Below are experts of layer 4 (counted from 0) of a mixture-of-experts language model. Rows are named router (the router's row for the expert), up (a neuron's input weights, with its number), down (a neuron's output weights, with its number) and show model dimensions 0-191. Each number is 128 + 24 x the weight over its row's rms, rounded and kept within 0 to 255.
After each expert's rows: a language model's description of what the expert responds to; "mostly gets" lists some tokens that are sent to it at least half of the time. This comes from a sample of Wikipedia text that the model never trained on.

# expert 8
router [151  99 140  98 123 138 155 132 137  65 128 134 134 130 161 141 103  78 118 145 113 112 111 160 109 156  69  98 189 101 134 123 128 125  97  97 113 146 124 116 151 103 112 133 117 180 152 127 137  95 105 124 104 141 122 142 179 148 126 140  95 115 158 142  92 128 101 154 126 128 110 107 111 117 141 144 147 111 103 130 167 144  76  99 136 138 148 162 115 139 127 181 144 106 130 120 150 113 120 134 108 114 124 102 133 135 130  98 138 112 149 179 119 158 175 128 140 127  89 132 123 158 146 144 143 114  96 146 125 129  92 145 185 143 146 125 120 124 154 136 121 119 141 226 149 112  99 145 124  83  98 143 141 138  95 143 116  95 110 148 103 135 147 127 133  91 132 148 108 147 102 118 142 151  97 108 138 130 120  86 130 168 159 107  81 146 135 127 130 129 145 102]
up0 [157 134 130 127 150 158 154 117  92 100 132 112 131 166  85 125 134  90 141 154 180 148 122 148  81  96 164 130 127 137 156 123 131 111 121 116 107 110 116 159 144 131 106  95 133 133 142 144  88 141 112  97 127 133 122 166 130 139 136 113 148 144 100 189 115 129 150 156 118 117 136 124 167 147 140 125 116 130  81 150 127 143 104 179 147 115 120 115 142 150 137 150 159 140 147  92 156 118 104 121 158 144 135 116 119 132 100 142 168 143 129 122  96  92 140 175 120 100 122 105 126 122 133 170 131 131 122 155 124 109 110 142 142 131 130  99 142 109 137 120 150 127 146 112 113 109 109 121  93  76 113 172  98 171 181 184  88 149 150 128 147 101 105 131  75 121 110 174 133  98 150 123 145 113 101 123  47 118 130 120 100 138 170 130  98 156  99 139 123 144 136 177]
down0 [ 85 136 105 128 109 107 130  83  99 171 109 132 130 172 153 102 138 147 124 105  91 118 131  93 130 143 114 162 115 181  95  89 143 135 104 153 145 158 118 142 149 129 160 120 131 111 131 167 125 159 139 135 157 110 145 120  78 164 117 169  94 145 166  67 123 157 120  92 122 114  83 138 136 113 180 112 120 158 167 161 128 130 186  93 142 139 127 129 120 122 118 145  85 143 111 140 106  93 124 112 135 139 113 184 110 115 140 136 123 137 161 176 142 120  90 151 129 144 128 141 114 133 129  96 127 128 130 121 117 147 125 147 110 121 108 119 157 141 114 116 157 131  68 140  90 175 140 109 143 118 165 131 114  73 111 100 144 111 122 121 133 121 141  82 116 134 101 138 107 140 145 148 138 101 152 111 149 120 136 127 151 126  79 113 117 128 177 102 161 118 147 157]
Description: Sentence-ending abbreviations, list separators. Abbreviation or year pieces that end a sentence, like B-C., 195-1., MI-T., initials like V., and separators such as |, ;, ).
mostly gets: " A.", "3.", " C.", "1.", "2.", " B."

# expert 20
router [142 134 138 116 112 141 166 131 143 120 132 150 152  75 145 154 118 123 144 141 127 125 122 140  86 154 121 102 109  94 106 129 120 125 179  87 117 142  97 137 104 109 100 124  91 144 114 119 174 110 132 113 139 157 102 129 132 124 129 166 104 135 155 139 131 109 107 141 109 108 129  99 121 103 147 176 134 142 123 144 100 156  88 156 134 163 123 167 117 147 140 125 121 113 151  94 115 105 105 160 121 113 106 113 125 114 120  99 100 103 110 134 144 195 156 155 148  86 106 146 125 158 141 149  83 135 109 138 129 148 173 156 150 127 114 157  78 105 132 156 121 111  97 154 135 114 110 129 125  77 116 147 121 120 101 117 129  85  84 157 121 131 138 139 132 102 120 190 147 117 102  99 113 124 174 105 180 136 115 119 120 177 149  85 143 150 127 148 204 123 133  90]
up0 [106 104 102  97 115 137 163 129 133 150 152 121 157 143  88 153 125 132 142 139 150 116 102 106 155 144  96 139 131 129 100  96 103 146 118 118  88 154 152  93 128 131 123 136 101 117 109 142 119  35 151  88 127 137 123 134 126 121 105 145 116 126 131 102 124 160 137 141 141 138 107  93 158 108 111 106 129 107 126 161 115 122 123 101 132 145 149 127 125 107 129 118 115 144 131  99 113 148 142 128 156 128 123 116 130 127 124 178  95 140 157 154  79 152 124 145 189 107 126 114 124  94  90 102 147 115 150  98 157  98 129 156 157 144 129 101 144  96 107 132  62 138 174 183 147 118  95 126 100 131 127 120 139 128 127 138 100 152 140 118 114 165 114  79 127 103 149 137 115  91 133 137 112  93 181 120 182 105  97 174  66 131 144 156 147 100 164 101 129 124 142 141]
down0 [128 126 153 137 136 148 120 133 118  99 158 120 126 118  98 146 147 142 128 113 185 136 125 153 113  73 100 150 126 117 137  90 148  93 118  93  81 112 142 140 145  75 109 115 125 134 111  95  98 127 139 162 130  87 105 116 147 113 170 101 113 111 153 101 101 148 141 126 156 144 100 119 108 123 122 128 109 146  99 131 128 109 143 187 147 136 129  81 172 131 127 145 144 132 118 125 117 196 172 123 174 106 141 112 158 164 146 152 139 101 133  94 102  71 110 191 126  69 104 191 135 145 161 136 147 171 135 113 140 138 142 149 112 124 119 111 108 123 131 117 141 117 138 143 166  93 154 136 132 130 135 115 110 194 150 132 165 136 136 152  96 151 126 127 122 142 149 130  90 120 107 112 144 160 152 100  96 130 121 137 149 120  91 116 138  98 139 135 127 126 140 121]
Description: Capital letters in codes. Single capital letters inside acronyms, codes and designations, like 2010 T-A, STK T-A-IF, G-B, or a name's first capital.
mostly gets: "B", "C", "O", "S", "T", "A"

# expert 16
router [147 146 153  92  97 163 153 151 141 103 127 160 138 103 137 141 106 131 138  91 163 114 111 151 105 158 100 100 120  97 130 115 109 114 175 115 113  78  77 135 135 111  96 143 144 134 163  80 163 100 111  73 154 154  85 147 144 150 128 159 109 147 124 155 105 102 123 151 153 116 109 124 101  73 169 145 140 115 110 159 126 156  93 140 124 145  90 135 108 117 141 119  98 119 163 110 111  98 105 133 134 103 131 113 156 122 148 100 113 100 164 152 143 146 151 163 124 120 121 162 118 113 155 145 159 150 101 134 147 170 128 130 145 134 111 157 116  96 155 170 113 103  84 142 144 104 131 139 101 124 107 176 145  85 126 131 159 137 100 147 110  94 146 143 140 101 134 162 141 119 105  76 162 141 138 101 149 113 111 113 101 147 151 109 106 122 141 145 150 148 150  93]
up0 [148 120 107  75  70 108 150 194 132 110 136 143 101 127 119 100 124 129 155 143 135 145 134 140 127 137 126 106 120 140 113 121 152 134 141 136 151 116 106 131 139 131 113 145 117 108 160 109 140  91 117  60 128 176 125 133 154 137 129  82  81 141 115 125 112 105 109 146 150 160 109 173 126  62 146 146 138 111 129 116 109 134 137  86 146 103 102  96 115 159 166 128  86 113 157 130 112  85 115  78  86 141  92 176 155 153 146 142 104 114 144 169 113 164 115 159 113 124 164 147 193 126 110 110 120 106 147 103 158 170 136 109 149 127 161 166 132 161 176 138 109 130 127 139 136 138 150 153 114 175 137 143 137 123 137 113 141 133 133  89 138 142 132 158 143 149 150 123 164 120 140 150 139 155 136 128 112 160 164 151 123 148  99 159 132 111 125 145 116 133 112 135]
down0 [136 127 115 100 132 146 135 200 119 130 119 135 154 159 123 165 142 155  84 165 157  91 120 137 156 126  79 115 166 143 132 121 109 128 124 121 159 125 107 137 157 108 100  91 116 118 142  95 104 127 106  99 126 130 106  95 132 144 140  86 147 112 143  97 153 126 146 122 163 155 102 147 128 126 118 157 133 118 112 120 121 148 172 113  94 107 137 116 124 111 108 137 100 119 116 157  95 128 114  95 126 159 118 159 122 117 157  90  93 146 120 156 122 132 117 152 100 134 157  99 171 143  97 145 119 131 109 120  91 141 101  89 102 131 149 160 148 134 146 110 126  89 138  81 138 154 160 166  77 152 115  74 143 138 146 168 149 160 139 126 145  78 125 165 145 102 105  99 131 171 148 143 154 104 134 119 139 113 115 190  96  88 162 142 116 155 144 121 132  95 104 132]
Description: Coordinates and word endings. Minute and second marks ending longitude in coordinate lines (′E, ″W), plus common words and inner name pieces, such as family, located, former.
mostly gets: " family", " located", " former", "idae", " past", " found"

# expert 3
router [130 128 167 111 108 151 148 147 158 157 169 143 124 111 124 141  83 147 178  76 151 116 114 144  86 145 109 110 140 109 114 107 109 120 137  84 112 104 114 136 140 135 123 157 117 130 127 122 155 112 115 108 125 150 109 146 167 137 109 146 117 145 154 154 100 117 119 146 134 129 129 123 118  98 152 134 110 175 114 120 136 155 101 155 119 168 102 175  95 124 167 102 111 117 148 117 157  95 108 164 128 103 116 119 165 106 114  83 161 117 108 146 142 164 148 148 130 114  95 183 126  93 150 146 114 134 113 145 141 142  96 175 169 119  98 160 111 112 140 143 102  93 110 179 128  92 113 174 128 117 112 181 140 109 126 140 142  81 105 138  74 113 143 130 149 150 128 167  85 120 102 104 138 158 125 123 146 104 124  92  99 155 149 110 110 115 159 156 155 127 150 100]
up7 [146 116 147 127 148 112 138 123 103 119 123 132 130 144 140  95 163 117 149 145 163 137 159 152 147 144 135 137 153  77 119  97 112  97 131 134  96 135 113 122 122 112 132 109 153  94 101 120 141  81  93 136 156 150  86 138 117 134 105 136 146 128  86 143  69 117 139 153 163 125 100 132 126 117 108 151 103 169 101 135 113 144 118 152 146 132 135 109 107  77 109 126 130 142 158 113 147 157 118 105 103 143 120  61 113 141 128 123 155 112 121 122 163 144  73 164 129 141 187 169  95 147 164 125 107 141 127 151 100 168  69 113 140 129 205 169 153  97 159 133 113 101 121 101 164  84 124 169 116 127 122 160 133 136 127 133 140 151 101 158 150 139 111  99 132 146 159 126 146 116 126 123 115 115 149 101  93 117 164 125 140 160 109  93 109 135 152 136 152 101 136 108]
down7 [139  75  79 118 147 125 139 115 122 140 123 131 107 109  95 141 138 125 124 119  92 130 131 138 139 186 109 122 120 112 153 118 133 114 109 143 162 168  79 140  46 158 130 139 128 147 159  90 134 109 112 116 170  97  86 107 110 136 129 102 112 150 104  99 115  91 152 140  94 118 144 109 130 137  99  86 118 173 137 114 136 105  71  93 148 142 104  99 137 102 146  94  84  89 160 160 141 118 144 143 123 117 168 109 127 142 142 140 132 143 138 150  88 148 133 126 139 105 153 103 103 149 122  87 106 122 106 160 185 153 120 149 113 133 126 184 145 137 115 157 128 129 156 135 109 140 122 133 130 123  84 160 130 159 114 145 163  92 133 104 161  85 130 108 126 137 122 116  99 147 141  97 129 151  86 127 116 110 121 136 151  89 112 171  95 124 121 133 147 135 153 126]
Description: Numbers and open parentheses. Number tokens and "(" plus digit in tables, scores and parenthetical dates, such as (3 title, (8 October, 15 | 45.
mostly gets: " (", " 8", " (1", " (19", " 4", " 22"

# expert 10
router [138 145 128  91 116 163 134 139 143 140 135 143 159 121 137 151 114 193 145 146 135 113 140 149 129 125 121 140 158 117 150 117 118  88  52 123  98 131 144 111  52 116 112 159 131 134 136 128 135  91 123 129 145 126 145 131 141 151 148 125 165 113 124 163 147  91  72 135 128 143 135 117  48 122 122 123 181 141  99 110  86 139 105 107 123 121  99 146 147 190  85  92 131 109 145 107 143 110 113 131  93  99 122 127 140  91  61 111 130  97 186 136 159 122 151 119 128  95 120 132 106 129 157 145 128  82 104 139 144 118 145 112 137 114 142 179 127 133 116 136 122 133 115 153 170 135 174 115 138 132 110 126 146 147 125 101 134 134 117 112 129 127 125 140 154  93 121 146 138 112 129 140 139 147 154 131 113 135 128 124 104 147 160 128 131  87 201 129 129 157 147 127]
up0 [141 148 138 123 117 110 138 184 130 106 105 140 136 129 149  94 152 111 167 132 120 126 180 124 118 115 106 131 137  92  91 104  69 124 140 141 103 151 135  84 105 163 139 156 151 131 112 103 126 153 104 101 133  95 124 110 152 126 138 134 147  78 108  99 117  98 133 121 171 155 154 124 152  90 130 127 115  94 155 152  89 156 175 131 146 141 110 177 130 141 135 121 135 118 168 165 142  95 109 176 119 144 125 119 115 107 132 152 122 138 103 132 136 117 112 131 130 109 125 191 134 136 123 106 132 122 111 146 128 124  91 135 174 102 144 114 143 164 125 156 124 126 147 148 125 115 159 121  97 128 160 152 161  77 111 153 153  78 109 139 105 106 106 137 163 127 100 114 123 135 120 190 111 139 128 146  97 112  50 145 113 127 136 132 118 144 175 150 161 140 137  87]
down0 [115 154 145 151  74 150 150 166 135 104 106 130 165 163 141 142  93 148 141 114 104 113 121 190 117 176 107 161 140 130 150 143 132 125 114 138 119 114 115  95 131 124 123 164 166 135 134 137 141 154 131 180 112 136 122 178 107 160 148  90 123 165 132 157 132  86 125 133 127 179 149 140 127 121  79 141 142  97 118 125 131 112  96  85 160 137 109 168 116 121 149 148 161 180  90 132 113 157 104  98 106  85 163 155 165 140 105  99 138 126 101 162 154 136 134  83 137 112  89 158 122 158 159 165 105 103  69 132 163 133 122 130 113 148 117 134 139 118 113 103 124 151 125 161 148 106 111 155  88  88 113 133 153 137  84 134 135 131 122 131 112 145 157 130 125 140 146 131 112 132 148 138 141 147 111 130 122 129  91  86 119 143 131  97 103 138 163 127  95 117 109 148]
Description: Line breaks, list markers. Line breaks, list hyphens, table pipes and == heading markers at the start of sections, lists and paragraphs.
mostly gets: " to:", "==", "|", "-", " Born:", "ies=="

# expert 21
router [141 126 139 147 115 127 156 142 142 159 159 144 148 126 152 144  94 126 127 106 143 109 107 144  86 143 125 110 138 107 109 125 110 130 148 105  98 129  80 126 120 152 120 156 113 168 241 128 159 118  92  74 150 139 103 162 133 133 132 137 113 137 110 152 139 153 122 136 127 108 112 110 112  93 151 148 127 161 104 140  97 148  91 100 125 149 119 160 108 109 112 144  93 119 150 112 152 101  94 155 130 107 116 116 159 107 133 108 118 107 107 137 151 166 153 146 164  98 109 136 118 165 170 156 142 153  93 142 128 148 138 170 154 108 107 134 106 101 134 136 107 106 115 149 133 105  98 162  97 105 109 167 152 124 152 115 150  74  97 138  78 105 161 151 148  94 115 166 143 100 106 122 134 148 154  97 148 106 100 127 111 140 131  91 120 135 137 130 161 115 168 118]
up7 [145 144 177 134 142 101 147  92 131 155 140 121 138 126 146 126  98 116 110 131 112 125 126 102 191 127 114 108 118  69 118 113 166 127 156  67 155  95 113 143 116 101 114 164 123 145 162 107 130  68 128 151 127 105 153  99 138  68 156 163  68  69 124  80 123 140 195  81 141 103 119 120 160 151 135 139 120 132 146 114 119 121 131 140 128 130 142 146 101 125 145 105 122 107 143  76 133 132 134 146 157 128 133 137 116  94 183 104 145  87 131 106 154 127 126 144 119 101 134 104 111 127 159 143  97 131 122 104 136 179  98 139 108 116 107 141 166 144 138 123 112 130 105 172 143 149 138 139 107 114 114 168 113 130 122 112 126 137  96  96 160 135 128 155 122 145 127 125 126 107  83 118 168 103 111 143 134 143 121  89 112 135  98 135  98 133 163 140 125 102 135 147]
down7 [126 155 165 185 125 124 106 165 146 144 181 104 163 144 113 144 130 168 107 121 119 146 112 125 121 122 146 118 120 113  93 168 115 125 103 141 140 143 161 197 121 133 144 106 114 163 115 148 160 115 154 123  85 135 118 145 136 173 112 125  86 126 119 132 124 146 101 148 137 136 124 142 131 107 181  99 105 167  79 118 114 144 137 136  90 102 117 127 135 153 139 161 138 123  97 129 143 143 139 102 124 162  80 101 135 152  91 148 118  98 153 113 152 134 115 177 180 111 164 137 169 143 137 113 113 132 111 154 152 148 114 157 194 120 116 126 114 151  65  85  89 104 145 131 116 128 112 123 107 126 103 118 117  95 107 105 133 125  88 117 100 124  97 117 130 172 118 159 147 120 116 170  87 145 131 152 130 124 112 117 155 132 109 152 124 145 146 123 114 111  87 122]
Description: Table numbers and role nouns. Small numbers in stats tables and chess-style 1; cells, plus nouns such as office after post, season, station, No.
mostly gets: " No.", " station", " office", " season", " role", " cons"

# expert 24
router [162 119 148 125 114 127 142 141 147 136 136 166 140 121 176 135 124  91 118 118 135 132 102 134 121 124  63 130 168  71 132 108 127 124 120 129 105 104  90 150 160  70 126 149 181 143 145  76 140 111 164 132 108 145  95 137 164 142 105 155 118 135 170 143  96 174 108 144 141 129 127 130  84 136 160 147  89  87 122 118 189 129 106  92 114 158 107 187 113 149 169 159 165 124 140 123 144 117 137 127 117 119 155  75 134  98 166 116 137 116 130 169 161 165 166 130 117 140 121 143  90 148 122 132 164 130  97 144 134 125 184 121 159 125 134 129 135 117 130 112 114 138 111 182 137  88 105 109 132 116 119 127 133 160  90 115 139 123 113 144 107 122 144 148 161 123 113 117 142 136  90 125 122 159 143 126 136 118 119 120 111 158 158 126  93 132 148 140 136  88 136 111]
up0 [170 156 136 145 119 137 127 120 143 132 102 154 128 157 159 134 152 166 144 174  88 170 132 134  88 113 103 123 143 143 134 149 120 123  77 131 122 144 101 145  91 115 119 153 152 140  87 114 109 150  78 139 125 152 185 117 106 128 126 139 141 131 152 196 156 158 110 134 130 104 123 116  99 133 152 147 178  79 126 112 161 163 125 101 135 121 169 129 111 100 110 129 120 140 125  84  96 171 142 124  97 135 151 110 118 131 139 120 119 113 113 122 112 108 169 116 115 123 100 139 140 123 166 143 126 122 112 109 143 142 144 130 157 122 124 132 132  97 112 121 102 169 165 141  88 117 113 140 191 104 128 155 138  89 165 147 109 132 137 161 102  88 113  89 126 121 127  78  79 132 107 128 127 108  73 128 190 118 161 154 120 134 135 119 132 114  87 115 133 145 134 112]
down0 [ 96 152 129 132 122 118 160 174 147 119 106 127 135 113 110 130 120 100 142 108 152  72 141  87 134 111 109 142 132 182 108 116 113 135 157 154 123  81 118 180 129 127 116 108 131 134 129 115 124 155 163 158  97 103  98 120 126 120 141 129  79 117 119 126 143 145 121 142 151 123 162 138 127 133 135 140 110 125 116 149 136 155 133 130 158 102  90 114 174 112 154  93 113 158 158 150 154 138 143 104 154  80 134 183 107 174 148 136 132 194 127 118 116 134 130 171 169  80 134 148 133  69 142 135 137 127 139 121  91 141 150 134 116  92 106 109 130 139 102 113 116 130 149 133 155 107 158 152 105 178 147 108 108 160 103 118 139 120 114 103 124 139  73 202 153 114 146 133 159 130 106 115 148 143 164 110 144 161 118  76 120 119  98 119 147 131 104 121 152 109 141 139]
Description: Sentence-final periods and pipes. Sentence-ending periods, often fused with a word (s., ed., ".), abbreviation dots like Ph.D., and table cell pipes.
mostly gets: ".", "ed.", "\".", "s.", "ure.", " him."

# expert 0
router [140 144 162 125  96 163 154 161 159 145 146 147 149  97 128 142  96 139 134  98 152 102 114 152  82 157  87  93 153 100 114 117 103 114 162 117 110 108  95 138 130 111 110 153 127 129 126 120 160  93 131 104 142 157 104 150 149 155 130 157 117 161 131 154 108 137 112 159 135 102 124 102 122  99 162 158 129 117 106 134 140 164  87 135 115 166  96 143  92 118 126 153 130 112 147  98 123  98 105 159 137  94 120  96 158  98 135 103 120 105 129 149 155 157 159 154 142  97 113 170 108 117 152 167 149 156  95 155 154 154 128 156 153 131  83 148 103  98 146 153 106 107  99 156 145  92 112 150  97 105 102 174 141  98 133 117 140 106  95 154  95 101 156 143 137 110 132 152 122 119  97  97 147 162 123  97 161 103  90 104 108 142 156 110 109 128 147 152 169 130 160  94]
up0 [100 109 174 155 166 123 116 122 171 106  92 140 200 145 129 147 117 136 178 125 120 129 132 207 149 139 138 132 127  79 135 111 150  90 115 125 114 121 107 113 186 101 149 154 151 128 142 151 152 141 121 106  99 111 130 140 118 120 145 131  87 132 126 135 167 153 146 148 135 155 130 172 109 125 147 149 146 117 147 118 130 131  89 131 144 107 139 133 116 129 121 117 141 125 134 154 122 134 107 142 111 135  82 118 113 131 127 144  80 118 154 161 200 115 124 110 147 133 129 159 177 119 156 150 123 160 180  81 108 137  97 137  93 136 141 137  93 101 140 165 117 123  85 120  94 130 104 130 124 162 111 162  94 130 101 141  97 153 102  98  93 157 151 148 111 147  93  99 104 106 115 145 125 101  96  87 135 156 127 105 141 122 144 134 161 154 140 138 124 118 119 133]
down0 [123 158 115 127 142 134 130 100 127  89 114 120 122  99 152 147 114  85  89 177 138 161 126 145 152 143 122 181 103 115 126 115 117 145 133 103 136 159 121 180 133 123  70 118 134  67 115 134 184 148 121 156 105 100 121 161 149 139 117 160  75 113 121 126 149 119 135 138 114 135 154 105  73 130 116 111 148 132  99 132 167 132 124  90 164 142 118 136  92 161 106 141 120 167 149 136 185 156 155 114 153 157 133 114 110 157 124 121 109 147 143  44 114 164 134 111 115 123 126 140 103 116 109 115 162 136 156 149 142 132 147 145 165 156 142 100 108 169 151 127 162 136 120 136 140 128 139 161 124 120 111 144  79  86 112 161 164 137 107 125 162 126 106 121 127 123 138 148 148 137 159 119  89 117 104 109 103 129 132 133 157 124 116 146 141 163  87 139 104 149 145 151]
Description: Table and list boilerplate. Tokens in tables, infobox fields and list entries, such as 0 cells, = heading marks, discography "chronology", years like 2010 and 1918.
mostly gets: " Died:", " Authority:", " chronology", " %", " 2011", " Class:"

# expert 6
router [136 128 150 143 123 158 136 133 130 115 128 143 117 120 143 133  92 164 159 125 136  91 128 188 104 163 138  99 129 134 118 125 114 113 148  81  91 114 114 147 112  77 126 139 151 116 161 114 153 106 101 101 151 138  83 130 160 147 149 168 110 152 163 149  98  86 114 130 156 124 112 133 119  85 144 160 125 104 141 108 118 160 101 150 130 135 140 135 111 138 128 168 152 129 151 101 116 106  98 153 159  98 182  93 151 148 144 106 102 116 153 100 125 138 159 117 144 130 105 136 105 141 142 138 135 149 110 167 156 158  74  55 140 169 121 173 120 107 139 163 101 120 103 133 153 114 107 106  81 112 102 165 151 130 127 126 130 157 100 158 130 106 145 152 118 118 106 132  85 135 106  78 143 128  83 112 135 127 140 110 102 133 154 120 107 110 139 156 119 179 147 107]
up0 [133 104 134 144 154 113 146  70  85 120 132 131 203 107 125  97  85 163  78 107 126 165 141 144  85 135 135 120 121 151 141 133 161 123 148  72 107  65 166 106 117  99 127 147 143 116  92 104 138 149 150 156 137 143  76 107 112 146 174 156 123 116 146 128 121 120  90 108 130 149 135 137  96 111 148 116 127 136 117 116 121 122 111 116  93  83 169 130 103 127 133 123 110 181 127 136 113  84 159 162 140 117 112  92 136 141  99 128 125 161 147 132 142 139 185 143 164 157 104 114 128 167 133 137 178 117 132 150 159 138 155  84 149 132 119 152 147 101 133 125 138 148 118 107 146 178 107 133  96 110 104 128 152 154 116  88 104 105 141 107 114 150 121 137 105 109 115 144 147 126 153  84 102 133  92 121 107 119 157  97 136 131 113 135 128 132 123 143 102 129 142 133]
down0 [ 99  98  90 140 128 128 108  86 138 142 101  85 136 114 130 110 125 146 157 125 142 147 126 113 140 145  63 188 122 117 148 130 144 117 130 171 165 180 138 166 132 158 174 144 112  96 105 129 106 103 144 151 119 137 139 160 120 172 115 119 158 125 156 116 121  93 139 123 118 116 161 116 122 144 137 155 130 146 123  81 143 162 138 100 160 133 156 106 148 107  84 111 166 149 146 151 183 121  71 101 112 153 152 138 105 116 130 107 153 112 133 138 102 170 120  87 122 120 125 145 142 131  86 126 110 102 104 101 123 107 105 137  99 127 138 140 107 170 134 122 139 160 177 129 120 133 160 128 127 132  74 154 129 149 113 163 148 125  98 149 131 145 119 131 131 140  97 155  87 133  54 133  75 100 143 101 141 109 140 149 138 126 141 134 112 141 128 159 129 124 114 153]
Description: Word endings before commas. Final word pieces, usually fused with a comma, ending a clause before and, but or which, such as er, / son, / -ocent-.
mostly gets: "',", "er,", "y,", "son,", "us,", "en,"

# expert 30
router [138 149 158 150  97 157 153 158 164 142 158 151 144 100 127 150  94 158 135 105 147 110 114 149  82 160  91  95 123 102 107 113 107 100 163 125 100 122  99 129 137 109 110 148 157 139 139 126 165  94 132 108 130 154  99 168 161 138 132 158 112 161 159 156 101 147 124 148 124 113 115  99 111 101 164 162 132 126 109 115 116 165  97 129 124 163  93 147  94 122 126 160 122 118 144 102 128  88  91 154 137  94 128  83 155 101 133 105 126 110 115 154 165 156 156 161 142 105 119 157 115 122 150 163 155 140  92 158 149 149 120 151 149 138  90 145 106 102 147 149  99 115  97 147 157 103 120 158 105 110  99 171 138  88 124 111 140 106  98 158  82 104 161 142 136 143 137 160 147 128 102  91 154 163 115 101 165 122 108 115 103 142 151 119 110 125 150 138 164 126 160  97]
up0 [115 138 145 105 149  90 176 160  97 115 142 156 132 112 112 148 136 138 146 100 121 120  86 140 115 123 135 147 138 120 145 112 141 143 122 136 144  99 143 173 149 171 133 115 125 117  85 133 140 121 107 164 174 162 121 151 200 103 111 127 131 157 148 136 157  86 104 137 124 134 134 132 158 142 117 133 156 126 136 139  83 108 131 127 135 137 107 124  95 131 182 153 149 123 141  93  91 151 152 116 156 106 126 169 121 155 112 100 137 138 105 144 117 140 141 150 115 123 105 119  90 124 125  91 134  95 120 113  97 134 155 116 104 117 104 141 145 103 134 126  95 120  83 162 160  95 105 178 114 130 101 123 120 185 132 149  89 111 122 143 126 118 159 128 134 141 150 150 112 116  66 141  92 195 125 127 136 137 121 118 124 128 136 158 155  79 131 139 112  92 202  97]
down0 [109 123 130 134 155 128 142  66 101 123 161  96 120 166 162  88 125 150 124 140 145 109 132 106 133 150 110 101 121 150 153 124 116  75 181 141  74 119 143 106 112 133 109 141 104  84 118 161 125 103 160 134 113 113 158 136 168 111 143 129 152 165 112 119  99 182 105 106 167 155 148 134 147 134 102 120 109 110 101 152  96 150 139 102 106 112 104 125 117 118 117 115  92 105 109 144 127  62 150 134 100 167 131 160 167 142  76 144  98 194 129 101 152 114 115 132 124 133 130 118 107 148 146 112 111 131 141 106 120 122 143 143 141 151 173 157 159 109 129 126 130 136 138 112 157  97 130 117 154 165  97 174 131 116 159  87 120  87 150 149 137 131 125 146 103 110 117 138 161 165 141 129 141 145 166 153 122 119 107 104 143 155 125 135 128 124 112 134 118 107 190 108]
Description: Function words in narrative. Function words and auxiliaries after he, it or which in narrative, such as such as, had, after, was, his, never.
mostly gets: " such", " those", " had", " after", " After", " never"

# expert 13
router [153 147 158 117  88 158 168 159 143 137 138 149 136 101 131 150  94 141 141 102 145 104 115 151  85 162  90  97 151  91 124 112  99 107 155 116 110 113 101 146 120  98 108 148 126 146 143  98 160  91 111 110 135 142  98 160 141 152 138 164 125 156 127 154 105 126 104 152 131 105 107 112 121  98 162 144 155 133 117 129 141 159  93 112 108 155 109 159  95 135 127 139 127 105 161  98 121  93  99 156 116  93 113  92 161 106 139  97 139 109 132 142 153 165 153 165 145 104 107 173 107 124 160 163 131 153  96 150 145 153 127 137 154 135  94 163 114  98 142 158  92 115  94 159 159  99 123 150  94 108  98 161 152 116 123 129 142 133  88 155  91  97 159 138 151 122 151 157 126 126  93  93 146 157 117 102 154 120 105 109 101 152 155 100 110 118 155 142 169 141 164 109]
up0 [179 155 145 141 145 144 159 139 169 116 118 191 134 131 131 109 143 121 120 150 106 141 132 169 102 130 120 122 131 101 155 114 118 151 119 149 120 134 108 146 123 135 128 100 173 121 159 107  78 126 131  82 144  81 130 147 107 148 135 159 165  61  97 132 137 138  97 129 100 119 124 134 130  98 134 138 130 147 141 146 100  94 130  94  97 127 128 169 111 131 113 147 135 105 142  88 121 118 152 134 107 117 139 121 120 101 118 130 117 136 139  76  44 147 137 108 137 110 150 120 111 154  78 144 108 146 145 163 125 153 138 164 109 162 147 131 114 121 107 128 108 167  92 111 104  86 109 156 119  96 124 126  93 130 106 148 147 106 117 128 124 101 158 143 145 113 133 103 138 126  93 121 132 161 109 146 115 152 166  63 100 147 155 169 134 151 129 189 149 149 134 146]
down0 [159 134  86  77 164  85  86 153 102  90 128 119 146 134  88 146 139 142 146 136 116 120 103 144  67 193 141 112  95  96 144 139 114 131 119 135 156 120 121 144 133 123  81  92 146 123 117  90 132 103  79 131 115 124 120 108 173 117 105 108 124 123 142 157 127 122 114 139 108 105 105 133 161 115 114 124 148 170 151 107  86 159 157 129 139 133 138 155 113 169  94 141 126 156 134 118 151 107 114 157 107 102 153 141 148 123 134 178 129 132 125 165 165 110 171 103 143 147 122 170  83 138 153  83 146 138 166 108 112 121  81 124 133 146 126 140 137  86 126 140  88 131 106 134 150 144 144 132  92 118 121 155 124 160 131 138 157 141 136  66 159 125 122 145  75 130 105 113  95 113 113 126 125 109 149 116 120 154 148 120 109 174 131 109 142 143 100 129 152 151 134 155]
Description: Mid-sentence function words. Function words and nouns mid-sentence or in infobox fields, such as was, a, same, anthology, purposes, and blank table cells.
mostly gets: "—", " same", " due", " Released:", " did", " emb"